Below are experts of layer 7 (counted from 0) of a mixture-of-experts language model. Rows are named router (the router's row for the expert), gate (a neuron's input weights, with its number), up (a neuron's input weights, with its number), down (a neuron's output weights, with its number) and show model dimensions 0-159. Each number is 500 + 50 x the weight over its row's rms, rounded and kept within 0 to 999. Numbers have three digits each.
After each expert's rows: "comes before" lists some tokens at least twice as common just after its tokens as in all text; "comes after" lists some tokens at least twice as common just before its tokens as in all text. This comes from a sample of Wikipedia text that the model never trained on. Tokens count by the router's weight.

# expert 30
router:525545506552488462549526576498587405545521470500502522523503562436593473491510547576526504511451452496546574552463414502437447415435492521519534474506526477412488434409484507497407433549495530529498479424513422519501420543540477638525551415539476479561507530420439542453602448616564499534523548506397531490468522537558567503523442523421469482465477468430598536483487541525498533466563526548436430507402506544459516538570561521486487446494544518510534555388479562478501523509630463
gate2:575481503421530524529456565537451373517431576565412524556469482493564560493521482494543531496411453480486444519539521505445502454452441489565403500539518486535500559507452461573510460527431441404533469512489490539529479479582478452417477491498527450599544449469544479547492445476547491465539472625505510524462557426580527515511502448499502521452465497538588458499542418425424675599453491486464509505502445498466467610435602496426486503548508610456507482458528472506551407492456528
up2:409502459541474518560494503472499660472424508486499403462528491503439460485559490508476492557490613404533456454560485533504514562537623468493516482468495612580385494468648465502554416468445542561428554534520483473458572504426474503538565480454445503520470492506524517528447576489463513469518391440510531559478607514553531435472573458542489541472517556499464444573515449512537500479473555536548492587513468439403479494576400461489473481400514437507501491573483541526451477496533512
down2:385429461562483506604429555445485574479454476440534564479528488403554452426555463501473493461514465472473442433526520531459563544520519547498510521531461491564431492480562453526558503501484407526428508463456479450422475491485477476557507508527485528488482555413524502579453517517438507339470475537528577571469591510512575544541453460391481491417493555494456452473520492582384425596584435502583570503495493552587505422488519545539516523468528465449461536377522509523433447469476490
gate3:484523509614587545540492449488484443539478515532458577509551432474566486499489450477503510484472510456520470482402506447526496496475466444448542560559499473445414451490449470496492464519480493524483441495523437590531512436594505463747537536530441532585413515521436506509420537469476479469540547554482507580438570495599534534539497427488529504515403473487559475515526468578513522505528546465555511448545548481550539502492593541537544512509509453461525573489388639554397500542486534
up3:494431479510453456468527532445508472553532582574552448535429463415563535524470530564503471417546551545387486674514510534450589482518558511599496490534508474519550528454524441440509473453486449539509486484538565538495557511488539484448497589574539451443478568492532473484467507525534500436439458579528505487457566456511452484469431483505593586508569591471477567507442577439565460452442506546386500504493493572424501398469472454418518566612434553505480511516597438486532520478480458
down3:517575552511416419517447535481553460420509529525506493481484520467447510456521502549435457424496475466473449516486498548442475579504484570575465577514513484527456450536439546490410546440440463586564506477489619490530480492501589527482561505521597532555467503470531433515510464509594517493510583461592422503561542489553479512470567509513542508481610519428494472525422443420508522479521382519529559512485533452519431551532590601568513538585565578418415532529503593591486490547486615
comes before: " ", " first", " re", " p", " f", " st"
comes after: " of", "'", " in", ",", " to", " for"

# expert 10
router:563420521550550477459519511471534426555437574472494541538378489404555508540595449498505496441504528495576476543468503519445540455531556405584513536463502423510500456466452552470489443463459524493440526459498533502478565495468513473473445485509429461525407429577530546599503436479496470544482456487535525472519499482595476440489490485532535473582417544522384473445507453466554577475507482461512502524472469550415532527532411500530603561417455674633496450531530572506505475441575459
gate0:463516567487487534479435495516435506583432475496541591474508490478502485346566489596552508620552541504437548426472584481490612561483449516568507518452502435496442444392420511514461444613525493575514551446464524577514499514526508432472529471491473473470469525458477520456572553485586439474418521487502529439566534518513437504493503610522459558472445525516510471449494479460478535498461454497566503466588485474531557521512507401629544484490449555520482505356536445476392472530466517
up0:424524521497538539521478508539574448502561499582468493528515485381446542533490521517548472486465442538463494464590466485469507462490579515508553466536591477401555572508437530523543503526630504518541499449530562561461558525477434619539428429522430423526522375451458490469406560468585599469482445488481510485511438470509436445515458525435491516539355385443533550486523558494477530602507516456534500514440486443513501540462434510406445561514559527500560478510436520504440538542447579
down0:508493437438505439379431517541485406422469460569442460482470484513517484550416451455503467516466500595559467437535392476497475587464471526458449545519455500657517538552558483466459513457545536507472512482377463409450528544491481464511454556416466475478556513537510598560514526493534431480532554491515571564538468553494493463474635504506439491438520544482538460559537551483532517443531534446411470536521531497413566593481647475476517480416457516474453479505493467483395474501440528
gate1:489496504542609435551500525483494459532449464520468481534428479519525441524548474608444508483519534461441503504547474510368420566477503494531516447492532398453476499454512529489524470578470471539496512499560469489481564395449553424440516452575475435525411437478479458491538538492613476598439594485512492461524482582528459490360424429546512469437444646405470445553568514508541545373513464531478528464535509493421504501491528470600518567488516549483567567495541452484527556541450502
up1:432547557482515471555518608484445482448474527517438477520543487541576480533461520482426522540566408414432586512548503559496461566502546423456401628555498584415466554636511460556462478501463506534553462476463522530461469461508574455552464489467550543587441496517524542562379502497478505507389468555553483607537518492504558494548486531500513553568506397482443490516444538560497547395557567511474520488535536514536544507499468548564480372582509540509517543478435466537554490527564529
down1:501405433436466515506531464541449486500516549481464484515558497531473491541542521541473497464548472526479489490425503548522459477486481443420548472495507487481504498457474504459444542568587477516639531513438477469449593517469572563502602466490434397499447499528417487511485450537443461503643553668510510530515497363414492531435429474618491504519461512398626511525576408441471428448508532476515473502533496484514565475551475392530463460519527504531581543473519500511513399471507545
comes before: " |", ".", ";", "%", "er", ")"
comes after: " ", " P", " |", " M", " p", " F"

# expert 17
router:489463533500513471509470399530553526593488486543578538479520564458546444427495597501544513408369583535555474450419533557501470471468442476532506519523559576496385447419577549450483538447451556437462476503572446501479522522505494501499413519498445525414485420458528475508510444424452486526422439408485588431507446491407452568474544482437451454494450477519538506476538357524509512425448464450475425632457420461494501514450500402493505520526507547554509491557481520524518522485570509
gate0:461504530558448552590481477589539525529528455473532419482546505551504380482516463479421430409468528553539445490539543498455437529425441497430510443535508493458537493342494503452414516440427517544486493456515470549542599518524468430548464430477547488505457458492539473456561600483468557517391469516591477453426526518515557432474477475569527496472509588546479516465560509419573549539568487578519560446504496511477507474495536466422604503563471509587470594476558429529436440487402519
up0:497444632619568503505587608540543559485463509534533539576540446438494531464466437457512519413547505499489393547476448544491487512435513438458498595576501514459520483478494452527557423513564476528513468397545515457465452603593490466407584490404506488549490523520466457527408497383443500507410471539459497484545481480478598495477504516516531481479533581422476536488546550514503443531509432466557536516444555483632529476540480418523466481553491442569503432492508573463408526474485477
down0:527465478515440526554482469559571492533388481566473495428514506495567548477496425452465501507498444591548404530601461498439510547601529540551466581582475384493550521453476470493506407550505433573472489520425492521479507476492418576467546495503486484591475507461619381479458404505503404518513484603572487501593450489496472449477490544574444504543419445540556463459448472497512481521537498507593495476624468533443523422560458483498543550411501512484514448520532481602489540479520463
gate1:473594530531395489486460401429497553531471535483462577541586494604533506479472617473625512547527456485491509587629440493525470536430510463431477494508519556517557576526520554502469552513537570527419486523533475475455508486426539488566441507535474460345477524431525530488498474493523473514511572418522469417520553490471429479514472512425525527472481532560592414593444507444445483481522563538405482447570437552470477500551504465495416443531450499527490555449483459600442464484521563
up1:489522466538436533478398498482453495433501491570453484581512493486533556476607441476521497611533485498335496468451551481553461501464500477636512521487510483470515522443367540476589587481504392452467488468384500566540508438493512503444453502533340473466506528522518482530457506496439456414527462530495571539560571516499535380528485468521420615464454533458516545381503456504472453462471585520443479477523560526561474475474495477504502432494491455511533492539509550554529451480528430
down1:489592495447535598542584610542507479531509565490499481438525412543543490467566549446464556477460454583570467434536450535519548532487654473390525485480587525439508439527482505453463571361483504481517515469566527516470520463434489495412485575393498445416513468401471488445536570543467491456552513508520484454558552405505429482503538431466498530574517539499516501567454515551488506547602479538485503612509493512554560531525484456542470551501465421432538461472497564500495493455611515
comes before: " |", ".", ";", ")", "00", "}"
comes after: " |", " E", " (", " N", ",", "|"

# expert 15
router:532529482484467567589447499441441537557452525594634496477465539488469397496597463520499423524480634539565482436493478468560391479492467545538506474509488448511445497557510529481550468499564524617475511426378484497502611474507497614522555547608529512410466482528520489398529507566454449589491498399550540484490473512366473547449509496466505517501521532488482493485500579517559464475540501517536520530446438484485522494496516456494515472507536563427414508484502503543592416442475407
gate1:555499535463492491440573459503498436441537608519512434528593508518528433475370519333424573595455514472456477536591489521540518557497474408528521583427497478472384512528571538483373461480496509501400504507510514490561491513493446468532469508536435485476462628475555447522491531513600470497518443543513485431482523459592456450427470393595564582516485544457438514477541515518534408454517540565484550467518487488515519495500473497463529560539520509504471451442406535461463495536546529
up1:427557497552426539600519492471512450526440485477500472459509454413495440585524518565463451535467532566452524494547472587555424496466486568413452414524557433489459498515480433487439544497503468532575492460429566564487516538474439547448525539398501481568557487549568576475443452555484475441540547478490531592551459531532471591527520492458504446534602553465491465511495551439399521510545607483465421515495462553503458434558511502526530343498425563504497454441498528449528491347517534
down1:490525490517541475473454425438508520499454579477465495497509540399477518460494556552606550451460411465504521592475425478498526523525465578465379509453481484513611514502464473456514497537560513414530535543539487580484399478563557589408504391415516426343459546501515485487503490423497437560503506491447495537514470436518518455505624543482586460545514501483452489591571545523513451479450476408495500484436548437429508504486528459463503454510433562515508542488475454561514464347481474
gate2:494480563524522521492470593508535436534480450457489534557498559484417486494437458397465471515454505480592555477505490474482566570515531471514512623524532585528430499523569621553555507417501518495595435490490501440518471544474524447551519532436450464453499564382579493518650492511532443481467458510482480390462468499457562412410472530472567577475422482511549482431505443527494519382468552559449553469469505466535465418535449458462483514521390439533476535547410499448478572468452497
up2:462464445444470533511460533456572489500511425460492469435511421533478527530537553757546508499550522468394438528536503490436505518482343491463441491543498502471525516489502463555525455483487528440512463463467499647379470495557509497549461486504558465556502466512482520513473418484425519469539579599506452468536474552570511563598507509548500460486564403429580529484493492463455500577445494506482467488545541493524472535563547570534433448544405480480521547514514491442497508573471469
down2:554478562455494588554515462493488522465540519506551485434537446504462548549525407520432527530564530522423446503444471494508461586478485492579403452519518605425516556480645494361518427510492439480476540453502506562493550485511449462524514578468491572522533466552493555386436514422454533538536464511490449577432522521520444552522457477490642495399529546518530488523527534542630571530458491501398487476475476479434490582455562557501560474508589482441508504391474556467527472536507519
comes before: " the", " ", " a", " and", " was", " he"
comes after: ",", "s", " it", " It", " which", "es"

# expert 14
router:489531545480564540516527544475596570526499501479462563407469441470464514497433441524497544505548477411507483568541451509485501518493429539504490437542455513519540456494489467480530616557456492505443445427508526452549415510510489508495546497376478525543488425452626420397531635518505490516473504404547562449504531444512473458442599532480490451507416472530595444436493519453504456388423422522476507518428485571485545469483415454420515511520558439444537474478549465417422580463589491
gate0:535421613471479443442485496516466491477633591438465397528491479466555497457475470463481458489474492480434532360468497460476474543454442433582453563490562527467509516446531515512482483473577517548494506629472670467381485424415434439445524478476562505615449498500507504521542447536533453480415502542532501512463460500491476420535439450596540449482475644465470452488466487550454479477495464472511528524515515511564517543483438470517563469453437464518556544507484448511605477522496489
up0:560515459468558501469476487505567496478627501473446406554459402518395447491475427647458480424487473523468508559493528527492500473494560543427501457505473501466512526460438528512341488544472545570506536518470610502440525552433552469475552497497509544477499475519520520507393440498482450513411557475478478502493347527489597444510518520528512482492524529551485494533419464414496468464374420539541496499538500409483497471460505394478549582550522476502384538397525496496502476460433526
down0:482567519559547541508510499585509490464481467597533473510448492479398508448413534514479616638549587505477491457502514474446522494460560476546533475516570512521477494528532443457492490473519556542464430441406533578529428553476563520530423554495406544569501517575500545608476527517487446461564602468506432490525441525544478518527517486479455427481453493572600502474557502435543531497526499454433473455482444559513546460398526567500496465506524519474514460411512478372409583493651454
gate1:452454458533462590467465511472436502482380514509513467495526544432554580306522533430548497492575470504498565408551494499518517608481532563531428477470563614541449530453578458519541444497482462567483549468534398463460640375476444490479509529524479562471546526467459532532501424528523504465586484497537486563373442513494395557498473541470522543418469461574532505529502462575544487486466526529534513458488436438452468496509517549493461467455556603488492554525548485499506479510484537
up1:434514505497572400497434567522519483567472563652457536574562477408566462461547392519572585518622544545562482537419525470475490538523503549412453595605444504509510507501491494535628473527503471523495524533529482478506514504470401442420536486515474472510551505411511467525453540425380521437469477546526500486490481514476589511453494465504480485464462546524487444491474495462561538525538478570478566517531509603496486585430461445426558527447449632511472495535472529556429542481503471
down1:516519425564561516516529511499526512538559466477432501523498537506490594540575444397472465518506436474515516485625407567534507469539485540595557509521525480466563445509499542518574532526580591468482449553580495455528528493439526479500401549483523517394458535471496481591439581557480458520492503452554503534490514439549474486442566498539480505490470490536532578590474587487566545493458527525555478512603513510407482442542535459524567540459602483686463493447455415463498546443405561
comes before: " the", " a", " 19", " his", " an", " their"
comes after: "ed", "s", "ing", "ation", "ated", " known"

# expert 26
router:452537426422447501470531560534567570425511486508526496435536494476517556528465627534563561453539496484525556490462556455551622456512459569530403459426508448524460583521407479458565536503466504535469479519615447557510470497512473462531493520511510448489639455540478577472440479562530501473485548449509524453534474511510435387493487440500534497468447428514510549530483482538534493441474526475562447595519393494504538530509525502563497443497545498469613490517615502411534527634549618
gate0:454518512475544617509474447543541516499513546403508508578569519528426552560397471557417450472515541541577508518516495545526453550530400518473463502473463538448496512489493481435534528521493521488415459451563521519519405607485485516560530498558506464665517533480380482512550516487558473435487552535565487562539480553495602527491480451538504467473579487520502542517515532484545429598568459486538542490516597598582515447534392478505355473386514478471487506521492404507475538516565516
up0:496388503516560326457492587492457505507577475602483504546462527490554583480524522530573498382479488457491462560516490467468484503484615453539527492500537427469511481451486543575601489549478474513501519580517508523530471493540440480439495496549585567426510495509468465512433559470416461475504439569495546519443510425534484403450467427495578578623493519495528512538528537463530551459475574531506456486526469471522530494430537448462569565466481697538440518498484513502553525448443442
down0:512394524586563520536399549452502444386545584569410454517539537444472537488540425512531447536402428495518551522520504384473395492490542591527529476511526546486523595526552572536538488461520512479475517456458480475556501453529484491503503535543520498491460451477529393632460581459437443434547454585499426441429481419516522439518557523537510603469523473475556481569584518519585452548444473454558481390469474538567503495564582566568476463445516504506482493507453515479523514538530521
gate1:523592485547431538551498480401544535486473516404507434466538544477444430476556479498499515445501432575521532450505486551562500530548518496483569427507465512542480443538499491471437499409442502594512418332440540494487519499502523554618551500449421413515526516506600468492432506489427479447492554508556495654512532518495597512560543519502532445506539523454403433474559539489512523495505469525462455505500551506461403492518447349541380496481499549513563480540505501511538431431464550
up1:488607497518327566576537497461522535457438533546578452406529543509420406551537513436474447572531443560548476572492508457553523445511522488525525416458574523574448536552470492570537525435475469559398483581453477499563495479509518515489524478482453452446586537547518499478476508569390577528526556445575445508433516503440451526413473414537564518494565468483544419482492560472505536456507523552488475531471425535429404482508523436547463490583443499475561486495500525487526374446470510
down1:453533503422396465530464462465530589406438466498512495470488482531567493515586547448476503546472552439500462457401521435501429409451549425509590494571469486590409497528460464485579534494527541585458520554517419531514574435501414504465560498497486558517446515549490588436555587614465543503530462515547467474484454512468490490506522393489459563497500499523537509399510500543457532448516575476514505478456467506454510459448635512543533449459478478366556443484561530399433471585523536
comes before: "\n", " The", " He", " In", " It", " This"
comes after: "\n", " 0", "\"", " No", "ation", " 1"

# expert 21
router:486579517444499443465568433527485527568459493471467582535423488544541455504499534511490498501511557499411526417516468543486481444556527546490596479521415606510438479493495543444453519508469524488480609579520520571518570589481405537454517506563482538441423474502499488451563463641500500452647435495494537483532478443580559516459434468471552480539437571578468583472551568530469553523570566530491484512482501461552434437553520482594602551528550454386454516442502483481445499474427471
gate0:467449508508539485467511409505503513518467518493605510487546472491468520576449399493536542501509471544559525464499516471499551480533475531389438601480378548501485605479630496505505483553523507405460498425576482428584454470477493469515487538417538473542529508519401539546420538465576520575479526504485419497542410539391500624548431507537468538465516470453513491477543481460547486562533512521518579475458509515524616560507500575452466539452600489555480553435487404548447472613439527
up0:567444514510517491472519398421469533486395581524507613483500492455451430505486503421460562469451472542502572539472486546635463522614583418523560558438550500525472462498509576393467510459452485499493470502493406462563532526438481529443497448507520502502497537516487477475543442548482440521493490434455434543437489498423516510394458472502506420500519398456423447397492445506548494456536539494513461505461510509526464391542521589603524488468507346508471478475463557460475465384520527
down0:390432439471488555514586519593486484520574520489492554552612464554468412583618495476532423438387443457484519539512484504470487501476452504469477424523461413542520506476518420490497420584473491537442587556463522501559520554470544401482522460534515527554445521501432438581491515537538611575458595602468529582527520521543526521443494516585477452436504403537506479479449537511545540464489434539450430463525399584515412478505571504453493556491524486499436496528485476447566524504536510
gate1:427638551613439626550506546511547500455509612404594427532545616478546487506547404425478407486529482528529470488448488487533497539450544525516404500525570458596491527550584485480467423464471478504482470444440548476504488445449512485546487491387416481466533526481577483550394540489470501558472566556469495472436513517438500517482462460553487450532549489534530520562505650495538489473456437547479484505507457542492513519529462436486479574555536495577463539523433591525551455482507513
up1:569430468476496378485457535393543512552463448599479508406506429546438444515562467430610522575540466522536556514541504483440579427543434553448485505525487553506474495433437565547485525461467480413538497484516490446496480433528488463482531453464528488493599432535518518555559508448526547540523494504514488642462455533402387528592493539508443567525459532564522458521511369440439555388472433514532543493492514471461536493467480542475458490439475575486555492430466452510421460488413468
down1:548486512429469504470471470427422503471411513474527494504517528483554443493606526440494543608460539519481513467454533424520522457578561496454427402438392496453456505517380532594527477562478571508555537615639410552535483536517581515525507441526457520542517548488512475493498471484492491587478523557504448510451580530540526586485514502527533503552444508474467478414492575521535533430518433548433626506495504424412428600514534425521530481502462439626498501466476514521450476448507532
comes before: " ", "\n", " 0", " 1", " 2", " 3"
comes after: "\n", ")", " 0", "%", " 1", " —"

# expert 28
router:447525528477392670440543454440580476338518554495559537485521509429487480422466443468454401453565482486525534445405470549622478475573513524542515496476528563461468473601462436407480438399507509441499565517524496472554508510548520554512533568509454518527503585486563416442514481563443540531483476504511510559400480506463475541535502450503488472567543468533452501567562519544510506536531500459489440532475487473542497447549479432518540457457498351593497509472485512507498430583497514
gate1:427551522574599532567436512507508417520531450476555542482495429498510444457526432504553519500459415442604497471496541424492445522510455497513479512536532487563426525494417541515520564513513491449513502505532482527571508548569643435485458538647452575474459494406417441512589553475550540455586595478520620485408526502561461553492475396541572567525528454561488459598486557479523569488526556530506551498483449547401511464526522453517497495531455446496531526423557499518470496502419532
up1:456537498465474530470530466536499533456443429481483491364540453562508495509564532429472499597477453466549472453466537566580509539491565383468519493490483531559440480552528463454507520531587500503478458402469513548530470613563517543589462498515486492572531507518374407515556446530529486445560523491466504486515406460471422629515453425557534503553464440465524514496479523519484363500562471460649453497466541491531613534512454512558527447437367473516452494505468488540555514507484443
down1:477677547541513438468487542481536477399529524470491507454543588454427557481502536529550444469593451490526600432411618461519460459506530451446553539536482405443539565533473494544546554482530430519501515585424497499548488554464537591496470475518539555451390537588410453413475440416500496564431453523490501471533498517470516490436509521506516522447448489549522474481530417528430499495568574519435475567502582544468515395526511538535495524507452501478546480532550418456518437433589474
gate2:543484465532482494569406433551528484516421622412506465540522653351557509454582519527481475412489485558491475560517483513568485631543551534549496562469493458512608509423526580525480446503489483623431486525524458509429504553479534485472428472497484478454524536510531513549476572473585539514480449474581478522577471527517486543405435456552569485490506530618532422470453451498543466454508521538427563482475509516505557430563462460456537517522431454523453524457574461490433466495466530
up2:516485526518497576472406576532507525537469535564541391495490497462482507510545425484553560487481548480601520520484463468453536529537501424536456497374491505559487531474514462526532411499477476538520477459485485529466463526405384510519487526474515519632549556570420479437466508457510423512508523524520516513563533560509480537426512547517505546528509508372389390585529388490413444435469501533544458506552598540497459380506464429451451613464520536510455458496554521503557551407515420
down2:378533481493420520377516449442559559528549482497451523525557480467462535475472435471571543523627542478517517435466465499473611475563561577549494468507572527499550543549585506460488511457564465494491556515453493510495492500469596585608597541480493443605525563532460457469471432423482511480518500536495502552405517475478384482503488499393427511501472469422472440541474453479490487481505499506525440482527465388486475584479484431562535537409579451479442468427567476515517581432526428
comes before: " |", ",", ".", ")", " and", " to"
comes after: " 19", " (19", "ra", " 18", "20", "al"

# expert 3
router:544536434337459492384511477534531547503542505548558546489532465583465526539520401550480559508508565522494542531468463549561566533527528531435513518484506519468635464443475470494563481493498605536490529372419551516495487501488584547553504555421487445530587512572374537440482466457535531585538504510494489455484397580564509529569469473557494413449486451487375447526487566479570538456512489488552437413508505495499442496530477469504481569464512527528418500528548498508484498506404414
gate0:472576573437459544575456442575534393463485483414555534473536518499542540533395471469461491405566557488460492475462446475438471505480395507431542535422580475510559533550612484443527517574618495438454459520490514522486461579563568437483453548523415478542515494481469463545603448509514565576459546496510569436490478485543556559512442468539539490500594485411480433535540492571477486434494438570484544470487553483444419502536460507463467416564541493494519541499539428541457379564485518
up0:522412479454546575475451559466503527448505573476485535394413449519468511562501497459534524484537499510539476658513504451539460372558526404461513456490447521556431464478469425458412502432533447505496457457473547434523443623610498489577520494495501483447501526508453514504505529548472514493576498478536394587577590474487565513518518511463474596513511505444513507504520527437422460449501440492469525594519480478511471492471462484605447588450485425508514485483428415507645497559442460
down0:563422464524479457510563423549485552464496499561544487498438631525439475518424472472475491459456526426562599388402451498547596580521437492484512502530492496527469512467486571474517508552466476467600540445478470473493433388540519575501632499499512423522490498624514479400423471451503447555513629491556497471426496466549459431547470552491534493603520483536518604525534547496511513507531467458560454450536582503451464504497589478527490436517561500506520501459501553466472582510448414
gate1:448458515502388543507474496517563466463503515417496425427519423493512486550545481450423541496424561481464496540468585548485446421451506530466464451528454479476539540416489516399531471534488589425533514495524507367515465580502390500565464431562450436487507516482545471501511418575442486558478487489565484465419396509560530608474485452556493479507460496505538392557573515472460484439507442497435554479492511557399548515492533460461595588399459503452430550450501511575470485481392511
up1:520527507489540395503545563549500497471479406591428598510477543515504475493582603551514436478485642465556454528539477527510529379476496515460516466560384522429450520477551483516555406393516560532475457544519497510486540522573550535495472455526521536507512380532523513536542537437479507536491452415455570566422426494414549571503520538469450504572433526562548453444575371509448590476557474486491461555465449459530532561466520551434487505430535481441465470513486552484593533502500491
down1:541493474410608516462525546482585535436561477463506459488475465523487465443528488525558473564543654493544471513566524469556559429545517550553565517477501541539396528422575466432462533528496548411454545447482457505554490438553467421537549516489442534496548508602461532539463486597530507500488470466528480522437594566450499490510416462597386525430530497521502460565514529513491523484510563392458600555518515471506496398424574477433490513414531468429505562446421524460407519498531502
comes before: "s", " of", "ed", ",", ".", " in"
comes after: " the", " to", " a", " g", " he", " was"

# expert 12
router:571410479500532464476513581485452530473539498486503394445397481552540484433521587484436431464408508429455461474492555538489468478493590487539476547550459448528466440513458426514505516394485507524493466597538440442379442463529485531449496566404509485522603564531442530497482550421525399567551463339491526516469472527496441480494493488526478525530606535482472500489370514523499503459565463505471564523478497437396499503414455502594511575416495529530503426490490534504458543473473562
gate0:515539485541575558583583497476354554489527505539447450444564460549542469443459465432512461438541524502481485484524589473545479517540512391566515472568508501482544527483533497450527493529414453518530613508476559566535557509572522459464492511500411476618423519491491490549453573464445361534471499543499516551519555513579562475506495509451506515507423454558524522529456415534464631429585493629468589500566518514505427441489547484534525460515448582463452471476495454511527485559531594
up0:486443506491467563477389522481566409479456585466534474435487460349479560473531566452550497568454530447519397554576437451585449485494490498499500523492530478397489550455519474572556495486557589496548547423555431530510426379474462511541440511466565430513578494506466507518551523548526488380523539487546483523505489491547394584496551476485512485457513450463473435533518535534496425548465560447523451523554456529537465516505545382521441575513507496601578533451508603515474459570515548
down0:517468531554509517481414562493493359494450437471529517404471518527492508579510467535505511490559526544469508529597413473545492566407495560472519533560431567521479500398538510452604518496486472460550519470449632477497539418487489475533510546553530372464495478487454427506535548515594535470462556514562580569495508537398530492487450495523485471496543431480489418547566563472496472469400529463524544542425502595561611554568472550518553433480476502500496579439423461544413423530523496
gate1:427497551576399513466417414422492463526474469480532476483551652441431578549531463523546529400515492514495557476526443510598478504543462521561504534420440487510508530515546564423537528537520604514518480509441528509549556466506533499485507412570477412570512483497589464494573489559422436493557497511550561587564523534524427554419501564544515528504497560484477444490525556491496482485434497596494485508482525521569462525583467499410536529483423568494495478589572405538498491611547406
up1:456380481527601535514486361544486482594574462417471604470497510490487540481538504554492589471479492472537483524545475529433507511534541664449411545478424570506491544511497514538522442530459452423530520488519427469535402472524517471532493479547539549465471483448496526517514523488546462554534435512468506511500494525486457416533510681578471538477510423501507559531526443480540522557519514558520556504544446516576578508460514575447466556486511387454409563597474531532487393464467504
down1:463418589563554579520429510563513467506581584432500466482484580511592483394487473462441491529491481567381459518594486487490491561510455570512423504555532466506351545471563477514578538518523452521523551500497548465444465457550424472471497444501532516546482473528560514562509514480521487446489542473472412532565505475513586479509497482498518578510482486574462577501544436472534432560520643558483582444418560443494578470491554589483497548575565427482578487510428576500529436495519546
comes before: "|", "-", "\n", "==", "The", "==="
comes after: "\n", " |", ".", ")", "==", "==="